From a checkpoint of a small mixture-of-experts model trained on Wikipedia: 256 experts in each of 9 layers, 8 picks a token.
Below are experts of layer 2 (counted from 0) of a mixture-of-experts language model. Rows are named router (the router's row for the expert), gate (a neuron's input weights, with its number), up (a neuron's input weights, with its number), down (a neuron's output weights, with its number) and show model dimensions 0-95. Each number is 128 + 24 x the weight over its row's rms, rounded and kept within 0 to 255. Numbers have three digits each.
After each expert's rows: a language model's description of what the expert responds to. This comes from a sample of Wikipedia text that the model never trained on.

# expert 47
router:094149113164104081158138138146120075103129094137100144088121110194107163086120166127146127128102143139138081106132151183075113128073149133122140116139138123131136158130121127122114112121108119106123123118095171162095127114121117151089123144154114122127091148139137147149104149131138144149
gate0:114173118137083094123118150130082084129133158113125087111078110113136097136119150129126098154142158081100128135099122153134132136113118109152102097159121108087113127153081100165142149136122128141150106136132110095080078132116131105135123164109102135123143186126115124147117086118159140126
up0:118110123072122172152109119085146095123057124115124108149118129140109134168112122141178126134151142137106139161119153107135126118112158113115133116082110136128118118078138116159147102100090125093180137127162134130100114130116147136116184164124131166120128098122129101089119166118096134123
down0:088107150105104092095109159168145134170142143114155169151141119107130138150120089116124122155139149126109130118140113144117156156113141132130108119093136109140087141162147159117183098158112090119097126124085157122130118140133129152147141133192167121149160141178117106080102102124099125121
gate1:096145147128118102144127145096128084120067132137102156140121112112102134133122129123077120156108120128147117117144170099131171157134098144144108144122186134114104122072103152120113106132083154159079112144138124125165132131187158131105100131133130101119157131113128141085104106129152106162
up1:107136138153047139126107135111100115148145142120150122131088088136123119138118128111117077154143138121138140135089098154191120135091104122164054137139116140134110128110123124116113137083144128109117116166146142131134095135139108093112145137142126138120181176131108142124117107114152118178
down1:138137137134125172126117090171145133136134083154120135139118096102123124140158125129107157120119112120117144105151132154143152154171110134110130145133139167123168080130138119132128091174076095092101190162149125101104141147090148129110124145181107118136153117130097099122103118156109108174
Description: The letter piece sh inside names and words, as in Su-sh-ant, fa-sh-ion, Nach-sh-on, plus York, dashes and semicolons in lists.

# expert 23
router:121161166144118120142120109138130095163157086141094131105100101138112113078112127099128116109106125143136113110181141146148114123089150099143138150172123097122155162100145114114126124111121146094132157159122153133148196116122119129109130119137135162142135186132163170075099166119128124119
gate2:158128119160128137157120132113129102148127099180138156114166127133093161073107116134149126146119102111083131118138135116113117131102124124128125171130130114115158146118125122119164148116090110116094109155128111122126103133119124106121107099149084195121153165099143147114102134099176100204
up2:111151111133152063128120134111097158131137125106119149137112119124201120149166127178095130102173123121162151104136137096135142098155104095149127145147150127164123149131135106122111135159157131117130125157117169074111111098137098124100145152123157121142129112160134132188116117092112141096
down2:161112140125123088116141110114105112132108080142152122137135136121176168084152093144097098130134118146144130140147097108146139096119146112137131119147150139092190137106115138097134090135137166124112180121109077114164129170101111105118117136108089131119099151152121146166088110110172133142
gate3:101134141095109134153127090143087141140065116149109146149143123141123102097091118139140171104122099083124126118151091144114136086117117101144115105117140113092127123082141127095123144156120092122080125098132093095150167146107169132110121146134123146125117164123142182131146181117129114157
up3:160120121153106139123093117130113144109106082089090150137116131126141134092107094134138096117109137092107141141119091126128141133144141069149108084104105114145140096094095151122125156100139147154126133107130178161138136106097137135111120126124133139169125106131129133120146104194177065100
down3:094103093146116136082081149104102152143123117120100176135146139137119109172118153126162137124128117146118118112080102144124130164097129172192101094139160162119142098136126136085122135113126104135110149159140136138137110124096121133173165111106117107160110098130124120128079106152130104093
Description: Inner pieces of personal and place names like Sy-l-vie, Col-um-bus, Toron-to, plus Korean and other non-Latin byte pieces.

# expert 19
router:099097173136130121117106103163115096122133100114104205090120116156129144093171143124148127125092141128109132116140142155096158127084079137129151120178113112127158160141132127125133120169153109089141107155129144145133153118116103125098129118156138154154114163170175126149114131116139116164
gate0:156122124144038165130164124120125121113129127165120145129117127136152155130145141103140154118145149094129089160140119112124136131168138115134083126182101101136150151122092133112135122144152151148130165065136096146121138072132140116109163160131147094124118116114105133109105145151174152120
up0:099123144100113140111126130149097134096094139118130183154151146142144138138149144115149111147132162093073130159127109128101168108139140094147109096140092167155117145158150110127143145165154112134121096102142139109091119121158071117101145138120145125104047140144172149128109122130137151138
down0:105137136106153126135133176112142141128161117155114130096149172123111145152182072090126155122105095150088148131126118148135144169077155161116155087133148148113102106146139119145124151103147141164124090124149117152142125134116116113172116137127145108138144144195124166096122116095124100123
gate1:128150174139119143134107116121159099137058111138139126124101141100133135127143133156129125118106137160101165156115136188136127140125083127116164127104149126077118135058132133092127112137134132127092132131113140185131123136126084175135086143139103142146173122127150108156124168157131118136
up1:167110111119082145153137151120172108108118133121138130135093127136106093129107139153143134136098139080186104122133135105146133089124127120109065135147173138116130099163145132144149119087062147148118156109110102121125126121153149103122202125143137115089123114085126133143133132152139122111
down1:105102127121151116130122128148111117133158163124153172173170149126129149081147148116125159101134152143073106133139101096119157181088150088138131118117103155166122153115159132093130178155121177128128156118123154144106126125118119123135099082161155139140140137135141181125104123138145124159
Description: Final pieces closing a word, often plural s, ly or ge, such as winners, merge, elderly, progesterone.

# expert 21
router:107104138121104168131160144134134084124173066139102124089132111145109138093140134096140115115111129124151106114155152169125115171115138124106115147178108135123158152121134098141161112115092114138147139150111146150175185095115176141151142091109170113111134156148118155108117142150128120154
gate0:098098116099083114145127141082158139094129144120134136133101141137119122154118103134144199115083120124131127143130117121148159067139147121101137152140160148164148119117162132096115094115115123130130158148187146131141102091155092153104150123146112099132098143148147102167111121139141086158
up0:161138132158073134075139138137134120147137109070121126090150167131134136115158078135136118160156095113115162107137136112101116140118108137126149094150097097124147142130135116203124140133146130136126096111153117149131128100123164085157092130165153145118103075113131131115142105100107150105
down0:143110151153123181134148134148085133133123115185143144101129114106093181078161102134110149106125073088098109132119080132147122119089135152152138091143147098143121130139142128130138154112133088157142109137125117111082134135107116151162078137130114103135096126140131131083096136128136158119
gate1:123100145097103139121127126122121121140138089165111167114144166129109147111124063138131171161121116156116156149141150138090123143111135104104144077125160101172160094135141170133119138134113100105120123113148171130151168150104136156094172135159123118113124100098131163090149151160156127115
up1:140149137156145080121111127073099149167083161127139107114123095140173112086113108109103115127120116119116125143146077143162142118148147123140104127109132153099084133150115117122106141133133131122102123120112130126090080101088105130100113104109152139157105141140132076112068130107086133094
down1:137153121161130150135143131157108150167099139161095159133173113112096149162129138156134144131154140169127113114164093137127105094136093122119115161130122106138157143145149124053145064135144103106167159140130105118142149118113151143115141106152090123109173092100090129125145128095129132123
Description: First piece of a word right after a space, parenthesis, apostrophe or dash, as in (au-thor), 's, li-terally, ne-cessary.

# expert 30
router:115151166123126105133107137160159090123120098126122141087120102146141117078098126128124136108112107148119132123174150120113135152092098124185167136146131103102165165156139124144128138149134146119147132157109179168108131114115109109112088097145156172163113172150164139131092135108106099154
gate2:156125102107121161121132150123123076137135140125128167108100138128086125126140113110157121150094124135113113096141133145111136172108110138095085134130144115091116132138115121104170158123123115180147113158118144135163139121112113150156153118167165103102143154156102175124134083069145070156
up2:129101133163118129122126120102127150175108130149081120138148087067147137116120105075106089124123125132105111140135094119137099098142129110168132159143126156131142134142135149124103100101136160150130185170159084106141137123122165087137132138129108140120112105142137151115111152203117158116
down2:160133118150089143112169158145124167124126164123136120101122129125120151109169118105141152081139145122124155153110114125096123137144139121107166146142153129129178128151094127130134147127126120130158120095132128134145190139096147127198149076134109110101113141114135119116089112078127143060
gate3:150113117131118135148144156165090103093106104146114139113081150110133143110086132129157137147145102129175120126141175162137157090114090159109132111175128144092141134102100117172120086136109130160160136147117082099111080127142138101163117153117128112160146123165126131144140114129076118131
up3:153145120126124107122155142117092127121111133088112114128175106100134159109112153136140122139144077149091172155139130134147173089105138147137150090105183140100116132128108123115107137142081125106158101118129094114121177134182116152113108123120109166136168095108151130115119140124183143156
down3:131092119133139137100048133131116143116126131149157098143144131123062145152153135137120180119148135130156131077158131110155162147128114174128118135120148157112074167144138122116127177107128168135136117127139144118117085121125102147152135095110123120141082130122139165131132142162088096127
Description: Word-final pieces like ary, ish, ard, er, and bytes of accented letters or Burmese and Korean script.

# expert 37
router:125148174138090143150143127132152100136131067133112142089098098134101146119116152126116135157098117134112093135153158152114101122090125101130119173203115095103145184117140166130163128123127135118103140142098184136117175131133137116133123131154138136109128151129127159089111132132149093145
gate0:129127088104118186124169155114140167136112120112111122112111154098107121108092127107129101132121076161121138129156149138087157111166132137110136115123111134113152132116103157142166107098149150168143171141173149101125143160122143155089126122138142150132123147149076102107142128168182098122
up0:102126095147110158097064143131130172116122117130133150120119106116102131124111129082151130150125108129084134154148175127116158127162148134130148088140129123108108140159152168144128126139149149137132138090185183115121143150129125119164110117116143189134130182122122107124155139124119068116
down0:150149099103145151099136170145150121179143069180125075138115121137132130126125113172132068102125131159132098128150149151127180146164128103125128154128125131202117120168111138132120112106138144127161145129127111096105112159112116080111133121148117144117123104116116110143115131131135089149
gate1:136151158152071121141142164089134100081092120138171114128136091141132111133127112158116126136129108149132108138091110093138084104124120150099150147143151093119144145122114145113120130132112185136098118166139099138105083137137111129094123128122107085148145144123141154038142140109128117132
up1:135157134201121101145187179109091129129113123131094097120167115121121108090148150136150132143134093162090098151137145088116099120137136125140121105155071107122127133135110133156094126151110156112134097119125150134171079116112104115130110103106102109111121098104117142095132146124157150137
down1:127137089153129115128148160090175089120138148137133101137120155129119082127138114128124131104091118093169110126128126092149118119091115104131120155120120121113115086098144121136111109135123154142141071137171103105100168148107132088113081136111116098134172084064129115108129095142101109115
Description: Accented Latin letters and raw byte pieces in foreign names, transliterations and cuneiform, plus single letters like h.

# expert 40
router:110071142134129121150179116124116085138146085144073138092136131140127137111140139135147157148074092150120092128132134139096098116126142151127147093137137117136181168110144143128094107113104102085163111158125148141154132107135165142126157154163137116122100123113135144101086110138135174110
gate2:157151187162138089136121061171087129154110115123102157126174057156114137160097147135163131159105120124129121142160143114135144123132094180116124111141149102109114133119118101134124099098105124138152121125135138130082141095163132120139155175134149141139135137135145146110117159141131115125
up2:133118167136126082130131129141101111146127128126136145164145109121124138162132108135158150136094121145121132136142082114107141086112186108066141144103151130112145117144142147101120158134155109123114126127100098175101138117146134151087136134183144117106152146143129099192113142115184085157
down2:165139108148114110143149149110131136119120074116150160146168144129114152126111139126163087133126143173152131104164134094156154101122105120107188146113131161146134188083128105128110136144134131132086163144089084157111115171091151142111075139100122146131129114117135153118130141120136103131
gate3:122125130114096085109161177121129091070084148126131123149100146122119125130109127093124148151100130081094135145085131098149140065130146121120105178132169114121160134103123119123145118133123143143130114170100127133110139134114119100084178100086118103156128121089143103120101137125110122151
up3:106120085117119070153139178148109095078131138095133128129101128157145142111117092107141120156145137131134139128119084054117123120165153127137114124115187129102151148136135093141117134114115125131140116185097170115132102111139145128124141116121156097181096129148148148155108109129119158136
down3:114140136094116150130130144077150142130132153129143156163109132120105140164131139138102141135170141110120173080157130151141146099151119152106127127116153174127129129089102098083133194173142131097126165108108094157099163114098134125090131154116144132093154158138156102167146141137144131122
Description: Middle pieces of words after prefixes like con, pro, me (con-ne-ctions, me-et-s), plus CJK and low quotation marks and dashes.

# expert 34
router:117052127136100139147165138148100135125119078136102163050127151128136135091126152117165130156106138105127107153147161110086103111083115152136135132161128125116141169138113149124151094138128134124147110104127143110143110075121144136123121127163143138191120140137135123153112139161100118117
gate0:127101073123122138112108134096147095100121110155123143125111108092174140119151106133106110122178117108123135152129142126128095102101113117134166132097156114107155143102129145151151148163169146111147094115142141151166124096161147124144110117142103153133123110160092119186133099090197153128
up0:123080109190127170131085126103134119118107135163111164135114133113151126138167134141116121139106140100136110156141130143096112111039138097132176119110157078159169128095124140134137167132097143135122090136116119134158132136143144123128121131160107153142135106166102114121145116099167131119
down0:147142105102129148111148132092172120129161146127129131142116170131124167140115169103103145127137165097081170121115170127156145144152146145113146113144111128116151092140099074166125116118153159141155100126118095139089130128160117146142104104082166109106146095104164110089146119138098117156
gate1:139153107145156153142102172122091113107152104104171157088110134111152122079104098119139072150129078138080152134105129131090141132107143138085109113146135149110092147127128154178129111142130120124159102100075127144101156133104124131146106153142155113175094115136130137142114136131131155116
up1:139176127093133149108131147081156122127101160142127098108145122121122149098185090104162128145145141105131145107126126171131169140081142126108110090147156127077114127080108123124127130124142139111146107137130122116096079121142137124148074108127135158148141118150137136184104152120132126186
down1:147109096113119121130122118094131153109155085150179114124174124140140153097136125111128111127112122142117117145094127123130140140140090110138128124120085160105183120072161103113116073134102103121117195112147115137092144116132174110173181119136114134117131109128151162165137147156127140122
Description: Middle syllables of foreign proper names and transliterations, such as Meycau-ay-an, Chou-ay-b, Yehu-da, Malu-ka-s, often in sports tables.

# expert 62
router:092116136114085160142126136119105104134136069104105125080122089166131166106093154107139122146095100123125052123117172131108098142105133145122166131191117139122127141120142123132092113151097112146087131151111131159119100133099150099145134104141153130134140156123120119118113116133165126162
gate2:113129108112145200146156122100132123076132137144141145104116137105098160125129131127148137120096172120098140126158124123078133149156115115119125137123149139153092115104168134149135104142105096122121139084120121134128103088121177104171107108161113151127171147153098116144161123192109101118
up2:099141102124119153166143143102141105092171160144141169101140110116118125109141111082105130066106148147112111128105136167127149175130128140114159116105132130148115159096150083134104142146050127118124117116093104146132131143105165120095130111140125139109116163088155135139124114114141078136
down2:132147109107101125103103132146147136150152098117144095173134166134107119121124134127122091112113148132065140148116137130168137118139116133131150152127150149151164142121132168124096147095130109130149111099130087116087131114132140093095158124132078168090133128151116111174167154191179132133
gate3:123151127104162116089099132094156125172136107091104104118126110114114107085122164105136123114139109153135134138108148106135128104104167149195133124162151114134117147101166090121118189145094118132098146136097140142103104097115108084138077103135126137142130138148093131138148112130145082153
up3:105101132129113127140098169129083131147136156119145169134107137110118130184153119142149119147141116087145150150109165142101136146138156110079115091129126151095099096139149149111117107153117149133162137130135164121144119119145130114125083057099123132174139107152175099101155152157104141137
down3:112159125139111131124139139104129113121152169114104123176141103115135119123077115152077143113130134099178144143167146090175118106167129131146188136142126156141098139094115108147112139119086153112151139143087111146135153155139178135141148118157131115160160126101112066128115138108125151130
Description: Pieces following s or a syllable, often in place names and foreign words, such as Suss-ex, Tex-as, Hos-se-in, Kos-ov-o; also raw byte characters.